From a checkpoint of a small mixture-of-experts model trained on Wikipedia.
Size: 13 layers, width 512, vocabulary 8192, 84.5M parameters.
Experts: 4 experts in each of 6 layers, 736 squared ReLU neurons an expert.
Training: a variant of Muon for the experts, 541M tokens, 4129 steps.
Below are experts of layer 5 (counted from 0) of a mixture-of-experts language model. Rows are named router (the router's row for the expert), up (a neuron's input weights, with its number) and show model dimensions 128-191. Each number is 128 + 24 x the weight over its row's rms, rounded and kept within 0 to 255. Numbers have three digits each.
Before each expert's rows: "gets" lists some tokens that make up at least twice as much of what it gets as of all text. This comes from a sample of Wikipedia text that the model never trained on. Tokens count by the router's weight.

# expert 0
gets: " ", "0", " (", "1", "-", "2"
router:142133096152166109099126101118132102127150135098124134109138143129124160122168136076125137128132125159055132132100146165118168145167139132153141153146106140140134162081133181143123146128135134
up0:123159171125167127134125129087129127114184115133144095172138124095127130137161084083184118107105144147107111125062110139109127090167118134146168119152136096116120155039130132122101138144135129
up1:128166124127140152113069117137119133127170105081154158130116148131133120148138144134084110102134132128144125147116137134100130125079144122154151133147080132140072137095167152122124128125079172
up2:154131128129164130110129129106135145080104148129164135124139130100129169136108116061179195128123126119156118125156141120112149171127100077125127142101150129101110152115114120122099058128142133
up3:112139109132111129139150075160101134180121127089095139120110142137110148151111128120127190085123135169165122162120078100196144115138162118135129128127154085118170111167103129104151125140087133
up4:096095128101117116143103097129128164158156134111155111098162125142156131128191126134156124133142136155105155128157103128132111139130103099131207135138098114127142125127122124134090125110188113
up5:153128127154142134145128075150127130136137131140140120121129137101128121130125143077140128143123136147107125127081114109120129140113162134134110148114129095135137071124120177182125138164097130
up6:156136118148150142166160115178118110096166121138128128135133097142150153128102127093104125131084120124135123160131158107155150134142135115132127128140109130146079129145108142128121101121187151
up7:133147111072155172161129146117148185103143136130119127068038164131102082068021139103127121197151158137109124122122135134133141129147144097143112149130176107083128177131148160134099152117133117
up8:100155189105142131144102144135150109115128074144120107132134101133169127119145135056137131138128122138130090088126126144131106128134129137104111117142132105111093131117147177124174133107143125
up9:131105097118133127086128122130126105181135094198122106132128133102166128174123133128130127103149103123141096117162128149126129137098128101079138113166152178095131144139130136127118095119151159
up10:131080138160149116106138094141105122146111109129127145131145140189122135125140132122146155130139128127140127150072134165147134126144148140095076151137149089177152133189141140111145137139122135
up11:119149124124114131117104119134157105059143064112109125126133117125171143141157134128085120138156127108142191158157122125116134128067134088151137111135117098128127148158206129107148097164127067
up12:094139080189143123126131140146132107127105115129217110107112154124132127107107158130111140163114119109135135125175119063129125140177152131110117118128104115118148117118079126099168139132128114
up13:118096091169142125152128127120134091110127148128108191102107154120077134126102133138114102118171145154144111119162137127164106095153088128138113138139166106129086136170121114128138130149195123
up14:128175097133194124091133139099130103106108100123169141114128105131129084060134105116113122187131103109132140130123138118098103158102109129185163108132148135117154135131147127171130115125099146
up15:147129121074147135144138098149095149136123201132128085097147112125140112130125023125134102134103120154129115115130096119131124132144120134182130142085114134129134188094130114147126103109093163
up16:120147138134149142109103115182129178129124096133135123079128119138093138141095123064153102076152126128121078110093130118148133151167144121112135167128121115167128169061125130108111129140138042
up17:139107131128124128108176121128129137075128124157122138127119095132150119147198146174132136125124110135130121140088152129129129139131111130139128126128139112138124129115127144131131120134113120
up18:133118130128085128124135126115155138162145115116103138102115138128085133128137119111140154133124197133105139090095079115109124118128123115142066143127122136118130101132147152101103157141127118
up19:110109124076139128142140126124121138098172123109127108138109128123170151103135101113128133137125112185156125140127123135143177128131113129110150142128133127089191152157124122134135126115109122
up20:105122161131120133116147123120136126158124112137139096133136127128173128143082142144103061131117130164084123122175117127115122188141118099106109078128125183139105118090061141127115139136176112
up21:204125128204087113120114129156109161135087154146130141136126105159143129127158126107128173110147115111137122133134134092052109092134104126138132126134168177123157091104152129158151106124132188
up22:133186143168163120084107128090093119125146093182182128141105104088143133132136153075168133109059124146079135145135153089138131114129119126119122130170117101127118135131173106113134157126123128
up23:161170123117125129157129116133119140176146153034136113133153128151169140193125130132130148137110142112143143110115107134149129082101132110157123092121125168118108143137134128130128121102128131
up24:086128104121140111135123123146077185118119191169128107121097128123172123125125141112134127108096129145134101130115134140131165118131127131147124178155146142100145171127089175135125121153196079
up25:126126177126114141085153120149127127130097126140123136133171131136119152144145098105139125143133172125150125130097141127133055100130140178129119110159133086089143144179135125124151096162151175
up26:144121128130125100118142128118128145153111136125088118128129139166138120137202163155120156118161134125127175122052113114158129131130128128111128143184121078126109095126116116123117150121121065
up27:121129125141142122058140181162130127116139110126120042131132136182073115139128145133132089107128177105134132122133131124082097135128135084133117143140098127121110158154098163114142219127105120
up28:186163126108131123106095052131121112092104138115115104135132112126133112104108146080127121113157136151117139172102137142099051109141122142143162118148144140131128160112143140129097097103185148
up29:125178154161125110091115124141102150140130099104137140154121114118118110138097143139129119133124104147133126169123132126125100128124076121085094159098098131119133077183105178095127138106083121
up30:128182119136131132156120180117126143132125162129129137109133137156081117155157120128200093114118129159120164127154141106115114127120078120129132122110120126116130118149127109130135060077114150
up31:144180128191080145127165135123184168136186128127091095129103117136158128085155174142126146099157136137138143122116106131169120106139150149155134045136048144113122146164131156138128128143107125
up32:160118099085120117130127158181143118125149143135140112116101098087131132134149125099124110099135141133110098127131173142074138129099135127125119079156131136130164159153174137118127129108130144
up33:108148084128126105120112081111125173123086129132116136101129115105036146119152142062129101131189117127067171123143143150115151128115160106115115136138132171136131157100125134097113150164096134
up34:132094128102098127130132135148181114129114180128140125122105128119143138131133133128131127107132139133119153102141156128148107131129115094065110131115144119091133120136130089157108143120080139
up35:156143128145117134138111125150127128137135108074127133123111133122101155129151139128132128161128131091124132112129091119117139136130117110140115128127109187151132135112161163169108138119121104
up36:117112136140171171137087146110173128100127071121121160128127107145128128105107119119098143154198129125107120108126136122145144127131131125124158136119116123129142125116132100109104144093160129
up37:165120097105139085177118119072125123055127127042187131135123083132153159121053126100193156104125133165132125122128158122200102076160104129132108116086119076115143182126130160117107112132159127
up38:172093115122133111128105075124132090151063127088131117114099098110130131137061141027123129131121139129114117127114110123123136120137122116126119124089127161110230099128129154114122129169124137
up39:126137106132086129167142151076127106097128107078129153128134153131197064086137123138116115116129128153164049145128149157121120139158089089112125129131155154145124152101127167143130125111135138
up40:059122126144085129110132128129077141152121048126126124125128132126117122150139138119065094148117111127095130138132107148140129054154134101097121129147146125135127124127131146159108130090102127
up41:132157109132146128128135128150133123089133139127129116128134135152124126148077129137127098126132096154118138149041149128131093142128087129133124104129131120128075147124078135131082095128124136
up42:032119099114131105128123131151122146227131137105135122128133128163134118165144120130149107090118129128106106127129076172115128122178125157082134124128173125135116127129198126085126148134105184
up43:150169111158129119080120124107146176151101074132134108132161162131111064126117156148128135121085111110133107129071143132093150094141149105109143159128125149138128117120129119133132102097137103
up44:128110146091127132134149132148109128112128126131156128130130097133154152111118124103199156143168133120129122104104150146096113129164136103191177134111115123084129016101171207110123115134108147
up45:136132129128188114132130154134127153116129133113130159109129125143101131135125128119062113141172151170120133126108127103129135150187106093151129124100084165100126124145125120131133164158120118
up46:124119127132130126123127136121127201113150172101140133067118118130125117182127136123129155107097129130128183106065167111133107133133133104149128125094095101142137103139114122131143147069174126
up47:128149126141159126092137150140102135064147112128129124129193132064144121119105164172115167127099128129062124075099104122136129093124157087130127155127132121133134164121094121093133136127150129
up48:106150123142170114152127131127128049151096120124129196130137139166123155145131125147068127145096143159104138134116111139101081151120137124129125128127110139091184131126147113146128122115159171
up49:125169131150178176150128142153121152129121122127146101124154133126144134125116122126101129143166130186136108126112179091131155133165141144122143144132113147115128106131101105193144149127127135
up50:105113161140134086098164130122166112125131117127113104133106165107130094129093115123061119138134190130125137128137124122145166141095107124143113131143123070120125115098123153124121127129123130
up51:130129126116100115126146117118126081109125123082141090133129139113111086162138138140154100096134168093142126111126114128088127120140090169135131144127154094096128139140134134107174140125109128
up52:159151128174115101160105127164118099144126115143131084132134123123101113122145124095149127180111105160114145172090113146142128171137111118156128116106105141100125169105140124103129155173103118
up53:117078107139090128126093138118115123136121069114048141127117121125166127080136125115139079128138114139128160108112138142103129151220130130143161147132120121118110160183124176137123116133129124
up54:083095128109182144137119118128112142136121039137112132135117121106105123158118149126114122129108128134121108139127139195110142128137124112123153128048117161128155140125101161108142069144134128
up55:111123128131115099113137189136137118153160097127120135189110134114128075126074146108114119116138108084132181159107133136141128118096102127121126191127113131135102145186138104125120113139140129
up56:116166093122097022159129124167128151127119133162150130087123128086129147086136128131104134115165124162123132133128085212110100193091126146164118170113164122095133119122130122128142136128152142
up57:142146140126112122173154093115102137117140133066116127132127126166128132123120129118115133121159107098169131115152129115100119128141120143129135149128126101160128172107110128159106111149129113
up58:094106130129134107139125124129104187127105194195138124160134163116110127120130133081129185105109101185106148128098139123131081145054128121100141137121141125140087109086139123129085111065135164
up59:104122133122165134057065145118135117121092123104105111209107138100123137142099131160203125115097112075128136106123155104138136172113127093145076112119137147123128122119127132171099117046178134
up60:130162162163119133126112208101124189097121132128130112141174127078098113111109129097124071134129114157132175131125130131132120166129130126098133141169131136093150129125129111133147146103103144
up61:072128149129138153127117163100134158129129109097187126129127129128133140122132101127141127108214137128157117112122123131145121125106137123126136181129091141128179124133120108122129147166127101
up62:118136106128141168120108124118112102166139108117054188140111124111077112120120124128128147125133128088127116095058161143093105108156139135133128127156108131086118129126135156144129142169112130
up63:128150127094144175140149146139132135158137156162164150120141232137128130159131162106101121133151131144142131032121131122171142130156140150120123121110172148145128132125127130169155105123128017
up64:099128100125095134113130126171102121174128167129110090152131118170155129118152148110135063107123171132125164132082141105111105147098115124086121141124141095142141159144134133083076072119127125
up65:126128132098107092118098131141172111135136173114121125144175134122112123173176087126146198140093122124113104057118145146121121129117139121128116032189131130128128090134118116147120130116118126
up66:105142088143132110134128129123144074125094114131062139147128121128143119105125118117138146103098178176133134103129117128123130124150091129201128130145116151106114112129130129141125078167125126

# expert 2
gets: " the", " in", " The", "a", "i", "o"
router:167196141169127143127170127114150103122126114140164104138098114145117128132125148191131123168115106137133119109123105123172131099175150165123151140135146119125151140119110104129130085149112135
up108:100147144173134130127127126148118094078129131076117144100112133128099108105110143146117135131119125126116123134127120067113142123127133145114143082132128123124138141130137120116166123148126127
up109:131126104180126117136141146142130165084116108157150126124169156132065139089127139121152125125150131087102127141111079127126124119112107125122131120128127092141163138125113101129167150176119124
up110:124155126134137086126115114112130153126126098136120168086120138080158136133121121181153154118129145128142134117128094132119106133114151143063128192094128144119116117179099142209145072107052133
up111:124157142177169114128131148138123087091129112122144109144132184113114129073141107155139170133104140137148168122149122161115143158075111121126163111144103113166122083119134128105118128123127122
up112:137172167152127126122139132113123123113108117127130132138127103127148144158150156160107098144121133134141122128133123123100184058119110120139132127117134128140153118122113123125126135121112093
up113:147099116128108148141125156142132104089123105144097095141141138128133144131154098125134131131111094196146129141129100139131150143184157139114128113113153128155137128121071124119113106131076087
up114:125130106136133116089194136112091128117128110130162105133140093140137094113149113131110126108153146128126094119082121105158105145057097099127172149161126139088127137106138093161206162127132127
up115:118141131125191114129136175130121077128128124186062119129088129071149127140138115144111143111125148135139125136131119217157144156136134131145127132099094156128153126129141129146155149114104137
up116:109111135134094110115097093067128126117132116120129136129131153137120133113148129128115148146141113126127108096180144099050128106167167129129149136147141206113160133133131130119141126131125167
up117:099156121121193128211147125147155125124183121070169107117115135101187097127117151135152106127128135135155103091133107128118126117137129144164153133106168120116125127130091125157159117141143116
up118:154133152134169121125125169104129147123168095142110130130134156109138106103118134119112129118052109167062095134116082161124107103088121106104123139204117126131110151125117134161115174120134138
up119:074124139135135128152128149131190172114165121076123125153118116079129142133134139116157161070175154132137141081143132130146126158101143087115147119141117141133138172127099143114123129165105124
up120:131152151118133102119126125128067112147115134131113089132124128129145118128086114093118087095061122155148128126110129128164092124148122134123134154126123177106088142086126107127115116177128127
up121:109129100156071141112133130151140134105151156144123124115129143125143138136163077097128185129110124122190095132132122135177173142109214096127142151114089169161135113157137145167133121129116129
up122:101123113100112128056084128138118131199149132079134105073123136121119164222143129122088124122124128177119126160128114129144121112085149130166113132144119114114118138096115163125135089126120123
up123:128134091136112101159154114171130126136150164137071168152108104091108132132113135124145114122066068131163082126111133112124116159096082149138145126126124111140104128134102083128110095125148132
up124:104123101140149116175124142150132109115156092127123124126147115135099155142135123151142139133131068132121132144112133119141127094114130124128105153127134124126149143162142078143134124096041137
up125:132146136178131126166187142112105142082121120130109130146106128117154098088164054127127131088127095117105116155127139118120140123096130101136149131106119101142115125129118174138139139112121185
up126:121096129082151148130137117129144128113100182121131159100115131175129152127128119150138102113071160144171086126109109137128083130099130145128117149157130117127113149087178102166129095141138101
up127:129129101172167129146131133141107091133131130134110128127135124120120136103145123194137143132104126135137158130118151119143179125112035122113100111126130138156143106138116134099099127164064140
up128:108141137131114117145154128110128084144110120149128129125084159162154143143165129138117132174106175134167090094128137144129128123127136162087125099168101111080143121131147127150131154136133103
up129:127138112170137158128108125127114117167162081137119132125115166139137154088122062131191133123120110129127092136131126065096124105125130128160147153094129125160136144134081124120176131176151132
up130:128152152164118145139099116110196133145137117138151114129121121120153109105145134116119151121099127156128133142153139122125106079116133110112133130131141132105159128121189129098134047143117141
up131:149114114126142134156117123126158127134112127127147126118107126161167115128148129124090120141126096148126122111118124128123109179121127112166132101095182146151135127134053148125132136145130175
up132:148089146122154138127090061164128137182115142110085146076095128128109119160076137103129129156122106141130101167117126119121116177130127161149127144127150107157127076162141112133142108122121124
up133:148131123117116156130105105116121130128078129111139145108128126172121115116133134142089146100131170130143087155141131100118138076157128084109134128087135118108114192133152123101149080152127143
up134:125128099155117135151113128123133102157128074114179119085085127099157131116142106078105127152099107140118158071123138100059106132106152126173136120139138113216096103116131124131089163108133108
up135:125116164096135121121129177137165128145162148137105185127133127199117112141136138151171054143119116127083118128126135110130096137091150125128111129131106136076135128129148128128167109118128142
up136:137137139156084141184128129129125108085148130121130157148123110135140114065078076192123123165102140114123145128094123130121129114124153128134098123136161124135134143138128153161108131110173083
up137:144131129162133132156137081165142135118138131099102144125146123146117122118126126126129163142102118151141174184150140091114130126159103161131121128093196096156119139118128164095133078144164133
up138:101115153126127105129124166121168089106144121119128097126106092109171130076120162075137132104178096102135129130121126108106148131129129118146164122130158141136131149125079125153133105131107140
up139:075093116117127133124127109149131118106091128181136125129125129125149137136126187143141117139093068128132133127121103107152115128128148125117129134129120190149210139133109111131144083140145123
up140:109163161127089109087149143170161111118124128134142153181171137128168119113078170131144129147071131153118128131119106120148111124138156122113128119103161151143137176071129122135166115127147133
up141:108137127087147143102152123096107130040167129125090156124119129147137137108101117156117119128127129158134125098125128114119124127162123188139084157147146145133138149148143140165104128128148152
up142:095132136129031154116128142129126117121125085119121141099110086118119111116156139104100144111139121118125062122143110157138135147133127060107147122069103108110145129044124138128135095126141142
up143:145115138156114161108095156122133136096154137137154130168087102117120167135125132137126128132128192117135127147123160147138125123077130100131104145140140159117203118114126145129134149124123112
up144:135092075145177126089113140121114093188124138115137166122163084148125088127119127158173127136133148135107123195154195184160139173134120114132103096117135122127128146160072124153126093122169109
up145:134139116113129125075128092140122126100151109198114195083134096104106116148149140128084124130129122111148144111113144123129150137121177131111115125142124143138128166117165135085125098128077139
up146:126103114147127113126084165133103132105108130122104114115116077129099134149131129095155128072136088144103142107117119108104149168126154113098118124117179135128110120147122108096159128094166133
up147:106117103116103113136123145153123120129169124124109103132142127127123134127131135105132105174138190155121128184146154128144125097129128179160102116112143108125124142135130085118127171146115122
up148:128171131141111127133128145140120140104149142124124131122116124097126116128133128136125140056116091129110126110121097157112188133129131137105141113085140158133123093105121105129130145122115124
up149:126107146120073137114080133121123128132162108119134149094168159109115131097131189146135157107103112129146128132168130131176142101149132126137117117112131083129115143101135156132095160091132154
up150:129130097172161157153138128129161125182127107158122136126147136150190119161166162134107141131097123126124149094126164049133117126089113120086122067131074112098156116132153110146128152133076136
up151:158129143109128142147122138119096083144106081083144157119129112125155122141167157083185160175115095163132147104150153145139132110146158147127129129103148161132155105123133140139125101176137157
up152:130130119166165124125126109112106121130130103137131127103163105124122150123125169129113192172172107131157109171171154140128120129127146132129123098128142120178126137117115152101146092125129127
up153:101117161107132124126120126154175129124116146127163157143161146125150168138132120132109149104132115105109126136124190106127120129215129085143107126108127112132128128104102130119130134112184139
up154:127075128138136168121056146128147134160102116126156182129066129121142132111156115127130138127134108148074073117127128143123124123086152089110142123181142121162148133135124146125129137154153139
up155:136159127157158136122119128112093149131136107171144207109161074105145086169113124207141117150102127127129143126048115157138117159165079095095120136154133120093156140102104179130135138108132156
up156:132128123132137127141150130127146156124165103136128128127138087146138128111139133091130171151123140128097111104116147140172116138127117108128140124120123149160131108111139126110132111148135122
up157:173136173180122092130123104086117102114119128121130141131120129128121103077147091130120157082122109120155140136128142115133166113118131168130103056087114119148144105102125122152185144113108119
up158:125159151155106131099114128145133116134115102153081134142127123161134135150131103131127168128102110111135128115120139123076124147142156121159112140110104123129142143137083135145105143150116121
up159:158115131114135074154128101167188115139132123148102119188134135153137097131114156097121151145132173110150128127129131136154124126117154082125119128130136138133113104079106124098154109136172188
up160:109127100141137070113107110113133129122131149124138137112178125096140149123113115127106128189167138147153054139133118084129131129162159134105142130141128144120095125104161133123151158117126137
up161:112104123089121139133068149112134135102140127171139137151130066117145158124116128127135129135128114116125092130090131133132103121130137146135128134116123148126134176142120103155131181158116130
up162:145143100125126132138071127125126119102128131107118139125107161141137125138139112110136125149132143134126127134166154131182120169120134104125159131186144141074133130113140114127128134127137113
up163:172138122131114136174114106150153135119160119121134123130133132109065148138147128123118092149100130120128145154125125122102164124138119114127150067192142200123160101154130140136063186114115129
up164:122149123153167094142113134166101109147072110126107162128151135127154089133154127152128155152104113142119125097125151095127142147125113133142124132185139099078134146175136101104087124105100099
up165:117108193150132117069186089127117102149148131127129127123124108129128120119125120141167135159152119095121120142123080106131129157124125116109120130124140124128125115139132118176126104110152121
up166:143128153101178102128165125159186116133128200123138077124150112145131101168118123096128141096141128138129135137154121127137161130154162122119139134069154117122120092120130115123107128114119152
up167:190155127101120131129125159118105123129154190115178136141128108127144127112134126128129160128124101155123125125132108128147133065126130105141135149128129167138133133136095142116077152116125131
up168:104111144127128117146142125133160100120128093094132106108138136124127144134125079130101129140106159144141137116130100132130042129114133111136119136131133154124148128135132117101114140133122093
up169:128131161127123140150183134114148113090156102152141125135120075150112120140129176158132144146156100128115150126150129133097129136147147058140133124128158107096138108130105105113075096139054167
up170:134137129129123128124100126139155107067122160129147129135100176140204127128130116147131110140120118110130145119175105143131145114125123143152133157156130148129125131130155147166130126162128129
up171:114123157133128149091131114095157098096201123131132138105099095143107127102124114112105146123151083103144083084167129140125134145080143116114152161158167105210141112128168127134127065121120124
up172:140117125134128115113127149065105073093124123127168120133147065126139091140154123145146153129108117139122127129113101138131127120129123161132140179111144121158142135129105123120121130121155146
up173:128111064128123121129148112128147191103125123132128125068120125131129215131108115130102134128102159120126157090141111162064125127141126108131098110130109165126137138129126135128115131135094162
up174:128130197172132143151122103108124118137125093114173122126121166140136142129129129134128096128129133142124140149178140131107128100129128094136128138132127183133136127101145140131129119152106126

# expert 3
gets: ".", " was", " is", " to", " that", " with"
router:133131132090123133124098137118119099128124146140115120165123119153116145125090096154104171178100129088147164101133126129152135112132141163130141158134124178097150130146126155110134111140087128
up0:115102130034144200149119126095128130128150135129136125137181110145130128121120126141136123127131100136120111117128154142134153119129129127143158111142125128103112147147134218101172116142094131
up1:122125133131121172178156128129128128188139171166134098095144078095100078090150145130135133133108124131066129125118128075150128104132086122146178139111143119084134190170137126098143133175078136
up2:144123121094112096127087121152178130088053105103143103114134123109148128117130102128141180121150133157129167136118124119143150159172141148137128131107126051142131128091141118142118058133127072
up3:122168118163136087157138131126129113126128110136109152139155123134149128105159145133087127162160117130128134133076126078127169193117115127145129176109107100115118097124211128121153123146175164
up4:139131113140114199173165140070114151123152063143133130121142125092118126128122128116152125122101119129098128133129140081145127134107127111122141130126053137182167155106122121152114129137127096
up5:119132121144115195157108142137128136144127114142167124090131130156119128119150100160103127138140134105111143129121170122130157073169136155128147130140117096111157128103121141116133073115120087
up6:140165129128128103117126138067156105127123157080081132148166129155107138131172105114096146109125130116145135060132144154108126128147111096133106149129126134117136166122120132112162124146143167
up7:125141125176106081168127121084128141131109128172181135063103126091115120158125128226120145122115128134100124118152084108128135133127081172109133157110138110121107143122115126100135066117073151
up8:160095115101122095115115135120167166124125136108128101127128133128123133068119123092186124128132117128146124120085116128090109131119151108125159091136133138145064123169129145136131128115120145
up9:108148100119123127126124107122133199111099128140125128081137095131134156130146121145129129117068108139129128172132132099130156089129165130099121143183126178141125067130093063129135129123115118
up10:147096117133128128117135119133131127100122132131134105136142090119113172120087140129119140126116126138084121139138157062124141142128087135127074133108134125114092118128123130126168139132170137
up11:108094150119138139155116151128124110124107146123127114143096151128135195138130109131139121134141118108102156135130138120147106139107121108117152129160105168131078123114118135131153132137142131
up12:112107105146146117126105130116125114128124128138114085095113144175172127125112108173163128086117144138141126120121156185133146166117125130138130086158146101136158134128119151134123118126114129
up13:133133194137141127143192162121172138149124138071117137074116159141150105124141109136144149143157118108098127181130176125138159121121147102148100125124134108134125125151128145140147161094105127
up14:038128127118128096125147115209150129100126113113078138163061098082165117129045123115109134107140119127148123153162184127120121102105123128127147133127119119144121132128172134200087132127130130
up15:166129095112136128140102145151111121129124111113139130123133121097116125164153128126117152115099130128132135127171159134128129148130126128124133119128137156127175141130137128163137128120147122
up16:127140072125132127099138125109165103127118117096117118118105164103168107131151126173106132115159137128148122126127126114146130137097119160095128155175135135105109134051166152126073127114125113
up17:133130100127138128111109093118152153133132107141137105127119159150125125141135123126121132104129104109131130098137128169121105159087128136173121134157125120060127144136145128155098114135163069
up18:134126174119124124119140178134130130129123191129117162116213132109127138106192089145129108094106140159130136128132111137155119144141140071128123136129154170130105127118143130210091128145092127
up19:125093174079113133124170131108167132138130132118202104143123157128117138116125104118130110123158165126107113125139132120154128078123132125124125134140099108111157148120077123097129133104128130
up20:128130135134117134130105134085149132057130154194136148129140112115149132099133154127144116130129132096109132108105122122133131114129146136104180106137097115103122147072137138128152147107138127
up21:127133162104110141121161101088147122136121148160128109137137127121156124158111109135121145127074135138149155159119145133147130128096134165155154119128114129141142120132105136126127134141133142
up22:127097100167143147139118109111110092116136148135124150172126176139110134130111114126119129130104193099155123127139118150090123124102158137140138097134140134110144105129130141182122180124123137
up23:140160158114143126197103135118115131140129125136126060182165117129158115128139116102137119199116140119130186130117138122144138129123149113144130110122129142117185139131189127200121134145123114
up24:126112081096140152122142156127116155130130130173127130117122113166129117126115139125153139122131108117131124131138149130140160127120194093128086127123211112128129066095189092120108133127132134
up25:138087128172135123083162135108127143129132128151100116129124133130099120130131135204083130094134178084103133114126146142129103149157099127130126129114158128127124126192130133118123082175063130
up26:137129122117123121111143129128114118127135131065123100151116137083143096137127027132117156133113101131124058132157122131122102096128084121180163126061130104099159122131173127092153122129182125
up27:129145135147126112108116111120160144146085106107083154122128117082130108163205106146130102115116141151198120142104122133134155113105144120123110122104136144137119176144114135131158083121132157
up28:123127114101119111110123134145126123135122118144167143107122126129075136136131123147131092099139125128125128063131128152089103107130166133140131129148105121107120091127184120130091130111112128
up29:114135121085089148122122117133141139131136117131128102123128125123111188077125115166127126054126143130129127151133125119106132131128127133127151116083129130145148151143115093113151124148132140
up30:130124135166151072087139092112121137137129154084123149139157103126096122130122143134090150118114142137129141124130103149113098140111116118070120116113098170129128107144177123145149114129132164
up31:094136160120121050167131116172092120124145133033118147129159131121123154153070121121139143134106126132099129149162139119109162140115091130169113148122121119131130103131121089134124132118136134
up32:138158129142147127148129130138085127161164146130119128100109123111174122129135122106124130123092127167181120111147075124151141125131115131132176121115118086122092123144123177126142110130139067
up33:130131124102130128138115132124075144129127133144158110127159200131116075129128129132114171138122099123129107120101129089134115099131141096118134149101121186130111135134104155107118120145116129
up34:121049110093151112109125113093126108143123153139151127133107110162121174082122130125103127117152096142105096143119140106084127129123159136155096123105106162130100097140115141129120129062133127
up35:162116095087097125144112121138131108111138131120132105139098113138127159177145149098137157086136098106159139161146195129139111141130126176148092098094129124106121130132128134165132127209117095
up36:128126087088089135114128111137111153109129130083135170123125130100127121123082100128129201130125181101133150136139139137115074154119127112106167126162128106075140138121166080111123133135126053
up37:140163115134119077128134129123130147102141114122178141132133107156120164105123128130139146069160111137145115108129073128141117083149108126159152084157171119156099115121157172129141130115133138
up38:115137136115141150157133146111122141108111109111094126069113119120123125101055145132125130142076159140118161093136129151133126125114134162126159162151128126103137087141169128117124140127187127
up39:129130103167158087127121154173140099126182122115122127175155123142174126143142127151115133135117157129137140122096126130128117117151143162132182164139162128142124133072129182101128117121106166
up40:116124129130134119106129127111126121197128141109130172129109105173114146133110135124148165134126157075074126122135052160114129125124123124155105103154072127141126127083144154114132107119122084
up41:071108090140130093122109119113107066164091130130145129194119131115140122131138130115128125170094159128158143102132172128165098093104141155132110161142106148140130091123148167124153147136165108
up42:159100078134164188131141103121116121136109109122155107162128169130127095136130122227160165095103125133154134125152108121123099130120175125088127152117081120129115176148100156150134189102142148
up43:128133133150109167129166135139124129133133105084129174112128086124159143150177146139108144128136108172130140118157153123114135176134122158136148240148128123110130115127163149147125154125136167
up44:147136139155116142132188129118105095126131095159147128128125141128157070134121130129160155142123079111126128105120133096106128132168071130183129128133104134154150086108131120120126161171160124
up45:124145140130143136117117129117159130158162124142123100166163123127142160139127172142113132130102127128174127127130127128128094202133123137080133129151128168143128169123139103134111135126132123
up46:100092124122121154140174143130114141128116130101127116139130124127123134211087125125129122130126063123111077124166090138124088132167118129129153109154109117129123091138159123132132112139157112
up47:121142104125127128131118161124120101130101190140164154149105129122134121082150177183122149129132135121167121142124168130105125125144128127133136141092133130116128133125168161100110167105111124
up48:141128129126115131124120096129105132128157134135150154107145102056143170109125147135112133109150099102174125090174111097149135146130108137121175126130120128117110143106135168114101138210109126
up49:181137099130091148171128127128122120126137121119166107113097120140144137141124079134095141132125118112136166104131181127133116113129129132142089142154126143147163131074099183142144121113153118
up50:114112159123119095136126141116164152145129132134127148081072128101131126130120119124108165146105091174099125118144123152127130115112098134128144131134130167127129127160154116056128154129146123
up51:144141125106143127130125131111132145112192136122064152147091101123146161178155126079160101086194051149098112130133127152123128134148157129118111128109127136140182088117121065123116125128126130
up52:077109128137099116144120109120104078152129106131153159108134075086120140122111134088129133134168143106139154148214127132162138128166142128127136146129115190136094135112051079131156139118155162
up53:125179138131142126115136159134140124127156125117141126106121169116138132173119111100102079129127141143168144125152114134110103145087172160167163153131112131104143139139159132126097133166129132
up54:128111142130192133125129098084195135145131095106135157140136131088127132175105132131109115093142119133151143128099099154135125126129131144117171121070147177092058128124095136235126122125141122
up55:104139112128196118135133100124129139126100176122119124131147136151119160148101077098120189150142133078097117127104118092119108130192131128136129058137130137127090121118134190139154118126128125
up56:183089109088123146089082052121128081118153107139128134129206107132120140125134131126141114139119058140114163125122177117124120148136122160128101145123111103127161129127133072067139112087114138
up57:128118123166148118131130149093111120050095140119112120110155104128119124175191157132148153128158137144157154131126124109127151126125128152110107157141141136120108101124123100127128125090125128
up58:132126137097144131135065128128142124124095129098102088127122135122111109150133124150137139114147126195134129125130177184155189125136069129135157143113119144132123091116117125123126109124095138
up59:126080154138115153139082130151151083093131135159093113169148123132118189135136116140128083161135132154135163130170130090136139134129071160142152075127104184133143120127049118129145139143077130
up60:110132179168191159135129152113104156131121124130116114133121102129108125149052158103116124129013111130127148144179116146169126137123159113147110141145103129134171155136149123150129129138109128
up61:117130142112110109087018141065099109136156121096127135103145130118139133145065110135121136122115143148132080131137133127145113128135144087123172127145097122070140106126105142093135085191126136
up62:129141115144128118083128132113113118139114129098095185120142155091112097148120109108102093159167125137102100127119119136086138137151127149137122105119089151090128128096089146186087106135102131
up63:143145167122131108142136112120118112136129138142130123171107153125133098164088127127150154139097117133161117118100149158121118103089127105118136110098137166128154136147106097131149122134130139
up64:169128110131093114142116176140106115078073128146164103117133123120128105125113146133124101133129132150145149095130090131124136127121103135112141121134122131140141078133123113131166119061119150
up65:129128130133150138124142131115104185144128125150134057105123062126220102163142127106128132127124104120113125157132078120135141127135112115086157135167141107151107121139102116095127129045099142
up66:147132104137088127130124131096192163195127121114104155170141139141165114126128130126095084131082111091132085128156130128101123098124128141141133133073108102128164146130146175128125086167082108